Weights of a small mixture-of-experts language model, trained from scratch on English Wikipedia.
Experts: 128 experts in each of 14 layers, 32 squared ReLU neurons an expert, 8 picks a token, a softmax router.
Below are experts of layer 11 (counted from 0) of a mixture-of-experts language model. Rows are named router (the router's row for the expert), up (a neuron's input weights, with its number), down (a neuron's output weights, with its number) and show model dimensions 0-159. Each number is 500 + 50 x the weight over its row's rms, rounded and kept within 0 to 999. Numbers have three digits each.
After each expert's rows: a language model's description of what the expert responds to; "raises" lists some tokens whose logits its average output raises strongly, later layers aside. This comes from a sample of Wikipedia text that the model never trained on.

# expert 18
router:479540494473494498462460538516486359462431485572457486434578512485464412539431469536490486512522542521422525499488563471509545473459500536396517540545534413534470586409494530456484562516494470424551532513474433479495522501547409468520514449490490546434460484519456597406536500511532489534461415591487598494472476439478528476515458564511445528523545542524532512554492462620547595392607438503470490472595545507560541468486466475503402541595401459550466432574536587509583423479484525
up1:453403448495533428526528460484576503447438442566458507521410524476479521472474497421524476473495483552461433524423547567602605457609565517483446614489489570421489545525434426475486406507480479515519474497431529535540496525538501424496448545577457587446459389554574492476525486541569588430547490485478556579514572587514489547442459499541487541514485451418485573492569470521471512401525451560469551502539514495452546504513437443530594546526488524425426487520448497526617491454475497
down1:562450450435524465548524484472403479513480476447396524414541428611533438523527474483565488531555574574541546532521481525510513477571497534472465518568495557343453515463469407479544433458551501504494517444440429497505433499422466444452539510381477562504548553590458574558555505582563510577551468537478557497579472472462443496501524424542471512436466526398477541502500521438459539563496462514575543516461528486472466497499604479509477516532556431472525622553588492456397453487493502
up2:540526443485497437542479494489437438638472471484527547554519548523419486521496493529558409544486462477494532470510581451405401487524526499446561498454483440504479509488460439462525461515567498477499560416414446489486564451617528417550532533518507557529480506619489464483557514514448468613541578445420533481475506519479578447544584488445457513549520438460470485556501433499473520494499585555536563502496555410408415455468447465441628495536526511629570525456492436483467567525468569
down2:539526465575483466491525430514493433479592422468496563563553564549556551525450528544487569533475546471566495424432600503417560496530467498469499484434580506497429473488468515472413432418544416582554515557417549544488507440386501473409502471482499395583453492537493509602547579547543533598449407476481567449461567505482460504517572448555526492591509488521503470475445527545460443507519437428531582550459430474478533579449522485468486468524554518513484546465615531448450553449497486
Description: Prepositions and linking words, mostly "of", also in, with, for, when, after a noun and before a determiner: units of the, Dance of Death.
raises: "a ", "the ", "R", "an ", "J", "L"

# expert 2
router:521555529503504570575507436532586435466529490553463471511455444485487535500435380523547504641530428503531519518441537528549528486539535475385499378465509501499411459460497571439449507390534468419555572582470535420425554488505410478495465531463544501575597517401498392477576435467444476536505497497581491530499570466497527525506534564578482509538474550554440482512501485453529432528532512453463589499463510467552515389512451509509518603442557523523556517510541508431412522483517553
up0:516499529574451484634520410535475469491576477490514481445521501548507538514451468461527485471547461596523553387534375534557465472562519562485622484523501537445435488435503582510480463434546477581505525520424451503494526514510455508509538478490467491490520529392484494482530567455527474429466573582438506508483455552517466509522455561524500485575455542501555441556514484527530527596523459457459553524499493551446395435499365460420556458541412502528413512546517653459492529417566430
down0:423554529419559515487548480656515498561514435472523479546472544532477508488465483550475519527529542507475516570471519493482454539486572484508329444514511487427459569473532513270511500492503513414591455519476485479479472549508493528528462518521579406532568448484492455516548426487549503558445519492523543503501602487445530466467450530569369491512514536461494531533433512488515502420471464536482440480523406475544417518495544564541547493467603426473544412525528404505551510502472540
up1:439506538557447432485531449518466477567508606541423527455484400550509506502539493635505469611608520449574537566533374524437432498471425446456443578474411546565559402429548559546456506473532493480419459575446550434529553462445503499509521397481500453484520523560454462516568492514490540433460538518375605543587514516436525437481536512517574505546498540507492462452501478487485500415453464448496594525457505540546502521485473437538557516551523513523563443490454492447499502529549511
down1:470465495663494425483488529667469449570516530493552433530609517537461442484460527517508476450496529431508506547368550560541406558581508575489599451489530467520421494453534491496506515575449493537557444482532449460549517479478518430541528474597501496485572556477431487467519536491467483550390503433540433525517519534517447460483440451521441397412542426524516461517498547509437528538520438486481582573435512480599512501467480428540522485552459504482495513586489476429417567480514527
Description: Word endings and nouns naming a work's genre or medium right before "film" or "by", as in romance, horror, anthology, novel.
raises: "and ", "(", "for ", "in ", "by ", "from "

# expert 45
router:509569493576472537424489522504446507514473418525523517490537517464505562499540497427494490479488441474495541455434525591500459513473407458408535589350539526464454454467516532565466474571464503454489522476434575548458503497602470495464524485467443460507591574517493476497457488498565519576451613563404521499492476436525555462560528497455590554532446583567501443418479591449500442448441567448487583565391447522385460518550508375478399505552446470496484447532488513499536483480519517
up1:462529519432503501457509546486497510508459475475578422440458544517452531506506429561481543551532509456488573495484487509549451499318461529427588554528535508441465508552543498611548510429453432404490460473502534531475484418522495505608590548505416429416485511501455528541563516433443442450466485593545490470608594511490571421470464514482554481507494418519555421489540553538546485509490534489523553517514467437461426500524564424539456552514500478552500594534574532463466473647443450
down1:497447537568579503445532464492504603478547497543539509575505480419553508544515479454464513374545489456532527507555507523504519512542491505471461497497554526477512509449491434397481458485469596530380525439588425482483527502470506563498500478482461408495504448472466545420569520486494469529546449431505525527493415458543498549494518460469523607475473431530515560455545541489473606431486516509479525548525526415490513601567431465400650490416454430539555582409539396457528411493588556
up2:546551556520457468488466495543436420452514542598484475503484518615543498502546457458534566570515544490518501402538499519461500465551432444475559534515576451486459427451427432541473510491522454485478482540566545503531449496447458580469446515437466425479480436409484506425558564433575488683526445525518474555450393508465519544467463567470515495514491461461600447557420549514388461473444438575514549476611481544532485433502471594542529493599461542484539526450468486538495529517587524
down2:445558437606416516492493495564365492609484574538608487416541542514471539505537597491494481523494527516534527425504476550536458498425534466504551396579530472499465450473559514511439499525501516539526533451508533463469419517520567484525500399551520482540488493517540392561567494519512555536472448511472466471515643485513468481458492516497550475547554439500404596525488448507627475417538472537547505602386500516542509515404479477428500448444507529463497445526500452582465436429475572
Description: Last pieces that end words or names, such as Ever-y-thing, Dyn-as-ties, Dickin-son, Financ-ial, usually followed by punctuation or spaces.
raises: ", ", "-", ": ", ". ", ".", "/"

# expert 3
router:509540471462507515532575561385579511516579496490456447466482514472492410566484455455523413445490423480533512478567468489494500479533452424539399612558471571512460510505502460453488510520644420608455515466530528599528502541488522567415460499499574520458540531412405447528426405523474554546482417467515490552544470457530482481414493442430531510504558476479555565442536443432490518405440566547515467540463569565484531476506536454481460582541503534552412549557508477560533562554499445
up0:478573523431522518420541522632493493543480632537534471518464452467460447459442566471442518472507537439463537536408496517477599508574489560446481508477465477505444472575371419499528485426519488475594512453560488490506558557523467517484428486505523569441528438468473511447591568466440529556473463537457463464411473438518548549489409469506491531497441503546595487519467485510565527536476536486505561458452490527512416574504382566584530536485500614487480407540582490582463532573472423
down0:487442428426477463485516504492484379530507431513516483464451425490518578514558419570455516534511480521481490590443535470496470487491466463513421504560514511539502516523457464415583524425454487420425519486525464454516439500561452552545453550539549497582494480478478498504570516515529504550477623391592572435491542495500506621552573420519553546448496478487531490585486481485516541531516542529507524551550541505451453640467422491489465522488560429417511534505605409473467536323529533
up1:464513460544463499555517527514567403570511511533510564495420638441486505505518574522542586513532498469580517482440396421482441466566487434511430552571485497563550542524531556598486485476522532506443496488519557498430473512525510550444420509584463549517433535434509509496609473599461562468432408484513495567427556444455462474525542446553518523454458510496541408491433392474517557427478459498603503526482458512516554518491430502565421506561469504495480406456503525427612418445489529
down1:527468525412460460433487429531580483568466517575542576416524589510429481533443536519445543403522498562495432555411535362478542501478461571528431576494588525423519524515461516465520479500543519468376493425539462600532485485528451497558470500484452478513519559493451540481509612485529537493533468563576480519516474536533650493419533467457480500527596493587532501507482476499410556439487531488486527537600448539450600507381503466515474545496451421532485431511513466512433522470538497
Description: Leading year pieces like 201, 199, 197 after in, dashes or commas, plus table pipes, periods and list line breaks.
raises: "3", "5", "4", "2", "1", "6"

# expert 44
router:539520487448466515492426521491516536514517461577507541504421540401507501515572572443487442527427488516488574514582515575627476520398456411534528484468617446425431515502456513556440537517455532552435504557496507514499545529517518516538439558479486467631560506457486443484545574500395434549588556551478548439449427533558579411495584456577488448509477468498466540448548494453609433498435588524519447570481447474535424501550539459534458551444519463494495500493526438474582419482512480
up0:518497493480533502481529593427457504425457441646555436445539589484504524565512527520554583506461507482517456521518461506530485551461500457458574477437523530445541599590526454580473576539438522501416471543404493465490446535510551442512489599499382488583425398441612428504546481486526441462550488500553475519522453552523537404499553514473527478498548541456419512600587464555530426498562464488478463517500483528506446534518467479572491459445456417456599543487423498491428545430464523
down0:518483441456451499593544497464499598530545580486589470604480440589456460551410485464479482452566511492449535449453554584514439491476510495487476466452503424517527462597546612457575439476574547548462471525502483499452447543528395389443469512476445446516477537576607441502553477555519431557477510454510505473467550522431421547488466591514569567519445553525499523548463565527445472581513473509595474524415545435525490434491457439511467434501579508468559488478429542527447468488604474
up1:479604449534499460513496601465503559501509562511498470459497534481539485478584392534483479553470407572469513551481557484471444501473498497498544483520463487428405424476466545559437585449424551477434523498475459399472499524421539524505516584550484468547568506481446506469505511515494371566526514458507474524460609510495543394454517562558473448583552473477378500540405512547629384467459560504532484517463440493496500487475503502603591429520524490426579482494555563466527569570518523
down1:491481551497448528571506580508421487442543507475601414457433495474494472485480471469510441542451552480496549556513408522444483448541565509517509533547568488541538504394496518484441504489486428539487556423500574479469444563552545382504561427521499535481390492466559501510464470587463529501517386540452503471460529410516527441633482531451493548459629572452614465495467503553417486528507506442628502588501457482520573513502505630460490483490559489520521515376533490495504539483464480
Description: Dashes opening infobox list lines, especially after "Scientific classification" before Kingdom, plus numbers in table cells and word pieces like Eth(nic).
raises: "; ", ", ", "s"

# expert 19
router:535463498616561422443584464469491554631487486420484479594491570517567506459530582455511411517481503516444486505531614541478497381387430527383459566502526564446521489563508461536526588525457456513474470452524499537556533502488413401519496531462522458513529562493502454533487547459537429579404477442471490482440555490462560457475421472472498503531489521519505545564499479516542552522557542409579472516476478404550488579484541418551477557547504549599495511472465483553447538454563559
up1:473515512526393537409562521552467587451456441545502556439508411504500543607453503444499427431517559546447446543496523434418457545455583558463507502487381556514461482585449547520475555555471470444501421450430491582461486535497540373573536548517440597559494587570524497397433518608516435512487427495443467466527545531501423564546496446409505479481479539529572546483509541522540527556482501525426467511478508456558541552441501515493554477523505560444454456534562545476471460581505505
down1:527501556522568514531528537387501605525525589546526554478473478560483499509446492539518473534523478539443450478474484512494511516496564470534505528590422425488482514431460557421392489498418471460462584623430474542508457506566435467493491437487352550562423550436485534444427524572471530585453417473564533532511500526472403531543419473527517449571532496495545459400500478404479465417547405485494450518437507535470554479487495564519515493474547469417560514462557531511508616552460568
up2:429527614631495394543539502471517512487517551561512485394488437549489451442551433412440469521524517447457502554446506455445546429469536510470530564554442458449531513496504496466582579550482478463426419489425539478455491497507547432428579543507584482548567415430507468487449560464469489454468648559585543512548485546556501515509426465460484434502584496492470523556481518483499517539510581533490477472474487465538479580475537406568482399471503493482545570567583565522483401551474481
down2:551453552507538493555510470506444425588499512478483442433472568522489453542486538551525562546527473453503505484461553419512557527490519527551540415523497471554583490577465454495431539439465369501513505511497498568372544543528525415514498574593467594534546502443474488508499512385513520520509574523536540532494531475557554474395504472499445429406466495366486418555509540472474503518521644558509485422592464517540476547431474434489515428542483422444537546496534462420534520423494410
Description: Syllables and accented letters inside non-English names, mainly South Asian, Slavic, Turkish, e.g. "Yakk|anti", "Konst|anti|n", "ó", "š", "ā".
raises: " ", "-", ", "

# expert 12
router:542514458492536570464371474393577528567514496578608514510487530423584543388538555469439470499478516568586500486471527482597452551549481579462519546514566464501479477467440455515477437549473554490428500512517533554533472508425501519553425492450479476503539427469546483532572540534528441488492541453477358472549538500578577474479524477549609490478422532534456449534534506449446452545514593492491580524539533508570572428450504426482474526545419457506436524521472541505517555363489435
up14:494480479505461505498395521523485450505482551488532520481403599511474424498511535485431561514449593505490583493533435438448424467519458504463525509505473492454465436455461642595446480558583475499448564598568440516412484480508498572448500504486538478523464435438498447461516508522496536426565596486506417461478492477504546578506526408534610510537579461513470484504563490516583425528432538554493495546518522578484576515557473449524559498503452555567467528534436593507407404370555488
down14:540610525439494575517416572461500490462531579478467542460542498454537508611449538509506543534435518482518487474424435498511507559473441535469395455474535477525448603508526448557500492454515604509550527416565550508474524501549553494468471519551540506436473460552614474376511422596476414479532437512370438459478409494529481485562456537495453486538487428552518490440505515536523577500452439479460523551512554537484512531525529556481452479472438418547434521557505656478519490532411582
up15:488519400499514513580500495498541436527523618573602520516526339463514454490532499476479513508503513629601446538521499440558576533531503484512493573445472492486501464523464515479455479568496569537512481449457519576553464575561496454525423419378484529479592470554423484457590464436446453419477502493512390493566447489477513543576505436566502583496537445478446500515498501489499459464499552503506491478460573551485558580508497463557428536414423447541462612485503474532457402488448516
down15:561506501522534600499540545526444490466505514427500462586441539356572531450470457527494504546482443496546490514494495527559454545465500432502444532478561549586541497484478475522499480491527508510497397582556453437439451516454523545525516534535451509479537592579582517533587483381523520461445539515495479497527512499510426532464503506414573416451464473500438559484474506476437564558425392482466459514497499482563510584469531419534435549677451436597394525555514470483467580569526454
Description: Final piece completing a word, such as bir-d, Accoun-t, for-est, improv-ement, plus closing parentheses after years and generic nouns like name, season.
raises: ", ", ".", "-"

# expert 13
router:498519550476361453519526471590493433422368528569556549605490486624499459441489498501399482486480566471462443470500523399589494459515523403499613499499469482466471469486625535496476489568499412554555569516505495483509491561454581423453526499535506449598526537482405531498476465413518495481530416545573573582489495445471555471579577509499480401513468571535572583419502452492547490521507523499549500534510540436482463505477489524508472477483482518446537536559458558539490527445516540
up21:568450449498386458434529550512480480480538540510484532559474466449555346499499435476395454508533515505462449470516480423593507485488527520454548609507498419592588470462605580492561557472512502519550519558459529513474599510481509532506431472556457447562454519528544482408502546509445526523496510454473598529496596493405500524519548496393490485495467509485498467538502508474514522421467545441521579436450606455423490537545577421483454506487530554547468547521471603584404457421498499
down21:540445418531448474552496398548421490530562517610528496536483507518488545491500508606477534532559491502543492472506535485511487458429534495461527439531552520537585550516611556433563379496555620539473429408515569469385430520470417468490492467529447444548439432569462463532468585510525541472440514394503566507560489490514573460535540539471550577519498530479601570404461466547525472460478480475477484491559536450557406537442429505512500437421500503473530450519423589536507435494466520
up22:546551418527486498474558499499489508445481531474508483484438546482553493459456521449467579474437483415558463575519407485482521443506469378511528564549478517496500525416555523530475482480471477496445410506428432472485450579538514433540500516485436502576619405527568581466452519493427505489471480452535543481549542580426630566546505400487468541537548502585496599466601449434506507459569552499460484512561573487558491471515588444598481443437600493492544481444525581424470450448534504
down22:541536444422570507455580473452546582505523513442400514473461519488566487464431584464544601484493509514577401563478472488554513441450458501546527504479462535467437415429487586510586365492531519548651531479498504451533511574448424525524469522627506528455506494480474486526496525422446460446468496516417467469540461539512510498499478498491533475487439624417586473532488437473468511553429500490461540543492558514536544560549467564355500469534513540547602509421556510480467489519453465
Description: Word-start stems like nut-, oper-, regul-, impro-, and passive auxiliaries after is/are/to, e.g. "N|ut|rition", "been", "be", "highly".
raises: "and ", "a ", "in", "| "

# expert 25
router:538491470466616524502442443515480352539565531468447504489490515476404567514467516508439489457547473469522518453385453565518478488515505440596429485493531416586538481569469509526472497456621479558472484441544451504505484474520512518468481425547412532484489458471511548535474518474578529547542553395525585443445522516606516373503555528435459556508444539478545513544432580565483467565507471439497559481499552569579533489652476538500473519496470564472552556500554474480592583528485527
up0:592566417592565484552467454484563421510475570510436557511514502482523449469475486479502553434573499455524351467454519554507476478436545477535541514552454442538479506475502527521455568554510498451453457513544527541494445555523510609485506478623487431452407440489415529530551457559489574438516577510520592454532446411455488399437484500510490553561527493491479537584419471578501478495395493470564449517519489580485575513516462538608501506416422494420472484600490525480475530529533423
down0:566471499500456516525521526474428458473623549559543578582508549503476498446397498552465523496486402543454531458455510561481505419450470526435478550559500516392467487447488545562482438577509453414480542450493533426489470494456434520572469548538492489517513537526573520462482478391555573443526409547332498546484480587466556503523558545537454557474446452507458480568464471564513408453520478474571583570516460489474555513539423565534401557482469558548493496513399566504508559545530464
up1:447517458455572556498397538428533401570550538500546450460500449525561449492453437430507550473474589566505543577576493518561413554501482486550414449540437510471584484567501568516576501445455504556407402501454531589473508541549503486503501560462520480465456459402435448451556498481467511459545499428533511445489537480574506454467381401519563542524530529537445366588425499530518497423513435406531539540526534514525419536539471542517458506502539497529492519559527513593500514539487586
down1:515445532483516562529500515456492653505404571532440557451447499533537518421459464578429509504531537504439521519476476498524574585525486543498503517508507441476473425567484498467538518444440496593449563453588487468457487430580428601317563525529560514571454455455484467496540434495519445515439551452432523514415474466523561429541383407472497551454461610494501447542552466477432456520474475554509452475462495530566521482468475555540511477541537506478432489522624544488476484530549542
Description: Numbers in table cells of sports schedules and results, like day numbers, scores and squad numbers, e.g. "September 24 |", "W 68–53".
raises: "| ", "(", "and ", "M", "F"

# expert 14
router:517523410565509475484528577458506493419521478457554433454480559509545367479573537382502515512517471558422415472537496516566517548594481495512446624464373560491504526479427456476486521487576595518546502416518491496580487507377582593511541488518467568498505482452532571531465497511489490547531459520441410503587452562466567477514518470487498544501421510511506498479550514516420504567442544463493457443494493582431456532410541536454560493489467499563424502482391555609525458462523496
up0:543555581612524480540469424502633549482528332462547555462431515504479503578511470420482518467465592446422492471457484577559488575547586425553550498509492563539469467448525469546487519473589449452487489394489434500543470511410478488454403576484517473527549523475510535534549488525504535530590540594484454465550521486512467530544483537472591568423535507508453452496466493548424500507450502466524468434570549506375554442521535542443479517456441468496447573541439484455478442515432534
down0:524470536549509542476413457556485517494527566489490488550600426488591581480524516475490482475506482608512581533574442545528502450491444549448547500579498539437551504466500504611522428534475544476488547531435460500454541508563427476497461403460471403569470426526486522462525474411437454512634493425503563507532394490469460550596493445448529458477571531520550517514537484417524534493546424497541449565435512363442465474519480433443487433449565458480536407517482497587536592501538458
up1:525607426482506557444496388465520524550424555476538447519468425511457474524513537515561466527575476605478414533474567506452623548531516526531500506458476532504528551518606498529543538431528467460484552369547604497512495412482516570419450490532497490511453441602533543502512424516496491417559569395513570510455404490456518471573450472548481515511486486390452527452548496488433533520521540576598486523483463548537560507474426488527485498417488517432437541563468532406487544445436464
down1:486538546561462514571534440533531436586497503510508479533515421518547498493589480467417557649500481539540533432440528473557490538451481360528553473480541570567505595392415543593475473493503456490487578508473539450514464411473458552422499561508440441461453536481414502403509483503487436581470499508504518500467478517460443490446471601437535567537498586573524459505536563483529517521498383526435427483560498518509531450417568508488379468464600476433468507473539491545495495542518534
Description: Digits, decimal points and thousands commas in statistics tables, election results, percentages and dates, such as 77.3%, 216.04, 41,611.
raises: "–", "9 ", "5 ", "6 ", "8 ", "3 "

# expert 36
router:453499519492565392481455439561411542443579536425466467553483484449539420404536535548589500453531610490518558453504479520384386528502605514480491492523505480509529526582492490520492458511586560562447525572539484474570459528517480455515437498545516449456510553528539537555556428475445428485517500476436509519493491459498523567455582467511487509471507508476498500560539387585525575574549573533520479501477600431485521460562532539398482420525577529411499503467494400479390519471406481
up0:488576410452433497402508407586483490472435446447499552486422525493487518484560482377511527473498483466490557475484456570447406475604553482467484518498471510526535491540481521543517504489600544482472601480506579546534505536522481469532472545534536553431625492445499491493471533522454462535365504408531458586598481526404525479538489458539504490450525470431474556572486506603572585524513457595504458517538427551516442456557454470419488567560494400553529491494470477490562492569404498
down0:481547468406502493479464416618432596500556526535488577440501484555614478480527526460461453443488459466641458499429482502532474402545592433607502506561413563483567471543486582382505519439495456451484479566513451467575561486536385569514461475506543557536564477472586482480453549449453478484427485430550554507430538528530430507450540395556387530553517543499448596462459501545483514502537445509463535543498555558544465519512480472454494525497547519528443459508485495543517508524515463
up1:434476591571492519481546478455527472533415513484470491588421560535479408453545488489650534502520578437522484461481428557450516473524437592545490515548538470539599403567464523467510631567574525524508538467472519484528437485500522567550446569482418455505471484441480479455491418462501448574436482431518473493464409515508468557534439491416540469487492486503499478531438538422475507511527466515571449506507629444437513460588355501556452562520490567530440566499576546494487520542477485
down1:476483512529477495483554564401567411529456525510525592500574539532550497519537587526481561543514460536521501529492496591509456485459461418427471517436472495464505430506469484505561485519439492514519414407560471476450484386413584565459508582482513594439514506550532431568532496550460526538504451537484518489547382542507532544561469527613587467472557499613469465485497453448543561481405566471499495398489418511410410432454439484585526492503431504561561483492482513428600470490534497
Description: Year-final digits in "Born:" lines before (age ...), plus pipes, closing parentheses and commas ending table cells, and stems like organiz, collabor.
raises: "(", "or ", "and "

# expert 63
router:520520509521541475501491436421460570540460476464504524496479420514439528489463475532523441494481527533559550460457463439549464533468419536377519586530473522422479515537467464464516551475461541510460499455500505582494445431445497462576449414531494526519544501547511399503491418489518504411490451502509536557516478551469483398606371451445606548457420610572510432519515538406465536566477607497521477453509455415481380524487455560552428537584602490510429503525535451510535486535545412
up0:459509439575489558580526511441457580539461527496377552465439470572499511545456499533466453570414495425589533518516479493573546519515492577500457577448530525528461459481510508413588509454474458537549547402559516557511501504460538494468424585553448588588416532535486353496485482399491541485489425510439440483585518463447503489403568463467525471502443523453497422550579468540604531522555619489451571440543504405495499425543465506505505442572472547495497484502500487536488467499530495
down0:509456497442443616523471473465486537637521550519538506490593547471447411450491562472543489491518479518515493562471568501477523476493555458451512544496515510468515435569467495286476486531496445549520465437460486430513610487443415562478552478541465492427498466486501582498487506372427552534419531519473643549454416511413483514559434438542564553509468491521523577440485457456557520505462590523522525497566443522389563577468443509557502517500528466469482542489530503489473536481518493
up1:600601510550479467440484527458432503534355506485527529548421513515483428528523448485373466421512449476510489503495457527516493564411454534487471574583475495441582473474450496522607525482570495470499531467439528439509565482484598495548470469496493622598558491524518552584526545477543543454458545470541517481418465526538546508511531502455534531670499449486544467484558481475512614549455484449448493473555491540473434520526465529505480399440451540478471447427532521510381443465492569
down1:512476480474473478533417542462530492457539498469485440439519557504463390496394443498486517482567491485538542474506524540547489453478476540577554489528538535487450507514584458440483404593378494452474482464575506534529408486572465529526423491638582493437489531580535518535510521558572473454479462515478545519588455530582491523442573527568516527513475374490508533380532560481475475538556483460503594473599538481460391537548435448441504520536435498541553401485444520575496483556405519
Description: Capital letters inside acronyms like TMC, HKSAR, AZE, EBU, and syllables inside transliterated Asian names like Qianwei.
raises: "s ", "s", "-", ". ", "."

# expert 5
router:526511430506554530503575501434509562496518504482515384466527437420545470465469529515539504514539414580414471524434545482542560580493511576518472464454492482578453605566542471495512478445584424465553413463516365414428538448508451497508544482505530565511564510442579443440523498432512426407446558428523618520494508428467469537408578502454550529522423532464537395506540550467571471483489532585530551505482596436584482517446455482498533476436533446484538520484551466547508512554526495
up13:565526447511506518628532528485440468449439472510615479462526499519581504488392463463435502443482450463469420533482530526477615538525419531524560439560417500436544546541592402562402488506497562437462465487561542517450480500559611498497472473566542615544476572515571480519549522525467514483475521491531448537572461512477416474563548498446553504528518421436519416533455539388470472420587488547438471509476542503506441504515494530407488399543531604432503531535513521497494490468440514
down13:448506520505470543514505565460499429558497494427561604440532484496474548534528517492553484460482498548575466507498510495588443564414514392608477547454485515570521441395482412434478592498642506511438577486553591498495503582514517460435447527487400483455478467437449565516512466543416539533484551438392519525463508493509539454510446453468445493545483540487486489493430566510522499506513471500506492534532336489529497528606478517499564471472458608541485495449527422521583589438554452
up14:629457460518584420514512526447488471563564503445547464576428506503498540519532539520547489493472526490480490524506459478484446477546469551550529510411560529490415576562465481495523544477470517507427490505474510531490553629513437513460561406526413509530522514393492480409441468486575612551595409497513447449508453519467430559488505456443496507557616534532439418483506465392577603465445505552467447491531547498598482460542469571442574473583444474474494558471485560480466419480520439
down14:444558491478479476488492499554421585473457394490438499496605455510475474560536500569476525494492426665479581444484519518487601483419482503435384491419484487559527487508485519476429541463452487462516585550573503511524567567482515518550400456487616512490472432433552443418468515532466462466486482478408606466532528515439486509478523562536474519472554463524429567467536530399497522452520597504517578478532544578455498561447465544551546467486509590451489529597460557429520466488504440
Description: Table cells, pipes, dashes, line breaks and the closing = of article titles, especially football clubs, seasons and leagues.
raises: "\n\n", "P", "N", "The ", "In ", "T"

# expert 58
router:474460484551529533661512453437515524417443452475443583461452534592501451454491500584551542531548524524483482424616453524462573478547496501468546475476569453493572466484569450503404487546447512514540564516469407509561480402499492516552477490491488532437517421621434501482389492531514483517505458476522553606472508484500499515477515459514478475581550383461469447533585554436584415461448519430561449511535486423498571487515465477613532467500532522505503505465465517593445516517486396
up1:487520459551473516464336497531510405559522405523517581514511467581449558415373520507490534462546422543504564455604512473483425470535475549468499469479484444433564516526515489433483539470534490469535553414378501515522377485560481472589472528476409542596440463575534463524527493442554522564438597488598490517508487525498491451405503559486529507571469452495451471540493576509529481472475544473508493578571506532461592568490509443501490489488481564516527546538541536590422463472470432
down1:486498535585556487483603546454589460467414499576507458482488553566538486444458462538472493537521466544511571546550484492467493424535471571479442569525581535478532444528593504441484456527597544530449497493517463453377455527417441560501453540477417574573532623510526503502546533412520507457477551504469546460579447448476484438459456442515563433530550509500539592432436551585490499528464431522522574434553520521425482544499576413543428530472524508478503413463461469449541435408420457
up2:521515465555508445534466487479618522513551486530446515609461500552449531444495459598467590658497486461426505469588549448373489519424551437499477496555582521529579511464520528553473482462530510536444555493587469496563474567419504489467485528493523579480545511488488524460508525463419401500393538541526561505531508472501495450473530428559482560498510364487469476499500514475520500492482520489452398584556387417610526412440465514481527461497505514549544526525524548471416534435469431
down2:495591546533533390443548453510485473527497545504587424483532445491528496497483514510587560472482513423574432538428560492453448525627498417458491595499549532404507500427544368538460568559554498471472528409469433488540523416487560483416487521562519514456521519448523553519477569517527540573503572522467488449510499409594485420672543442495532566493412508527504513499451449523487486554521480510578553483535528546477471505500524397450488455516495443579468523592542502473428467490503504
Description: Opening pieces of common words starting with Co, Con, Gu, Au, pro, appro (Concrete, Contraindications, reserve), often in infobox fields.
raises: ". ", ", ", "-", "; "

# expert 1
router:473468572506496562563542507508527459522527412641457535541493390473470473490598517554526439519466471461481503447473467498440440525437530568564459536512471526444506581391449499484484480497519543529501533502571541552473486517521542513529507465438519552487456529483580523454515539546489411490424534507532387441429467463549461562425527489526583504461444530499430489449520456491460498512426406512470460427564529500584505446523528701508481558544595592476530519472480482451541465431379438
up0:471577447493464572589549543479418431575501487533436472576486449493452480547538495479535532497509404540503469523500496482487494497462580457559488531513390500422570519435447519530463446476469506480518435455438492471449519505578440497575541493457500561525522543437488561482560517494471508469452533500528437423557540579511561569529612465564475497496505470534460496514531450551437431528555437434412407448587504448419446306499556575570445519485596525491514511481577505581507532539503586
down0:512501499470461460518572522515544488418529488561516540540536506484450484565433510449445547520501571489516496593405545580413555522575401536523506391488509549453503552461487481328471493511591537466540544637554516490477459526539472467464447508572628415542534594544514388451535454554528474518403446528541409488423501476462477503466454460547441513472541474430520516507492470494444591508493437485484503546455492468450490521485542498585431504552465508561551551502542448509560494408469578
up1:455508520528422496486558458465461452439528525458484447573463433517568427473537504529475506495467518538423452588437620542437421500463560533501518471482452571542395637573543510549451491408522445540472529442669533508564499510498529515538531470472517481500522599498530447436450591544538465506499458486518476564482494461537522406429488566485539421504517504470455488536532547522543581456516571475579537526528506501544493527443489520466403579434536484482504467508412572450333477485492482
down1:488469531430503486521538545565484486463513421557526466530440447543396494559553394500540505598496533500611468567477491498594466529517549556407526542457460577489548537498538464371482564413481561529493483491519528479553568494511497451521554486415564525529467563461534437472422396537504561562573533538492500529455579406589440475487522506490504481486465545490593540554468472509431539393540514461570427523456380476444496580414485500521431440435508464528570457509410550495509467489476492
Description: Commas and closing parentheses ending a phrase or clause, plus following pronouns and relatives, e.g. "1977), nicknamed", ", and", "who", "He".
raises: "a ", "in ", "an ", "and "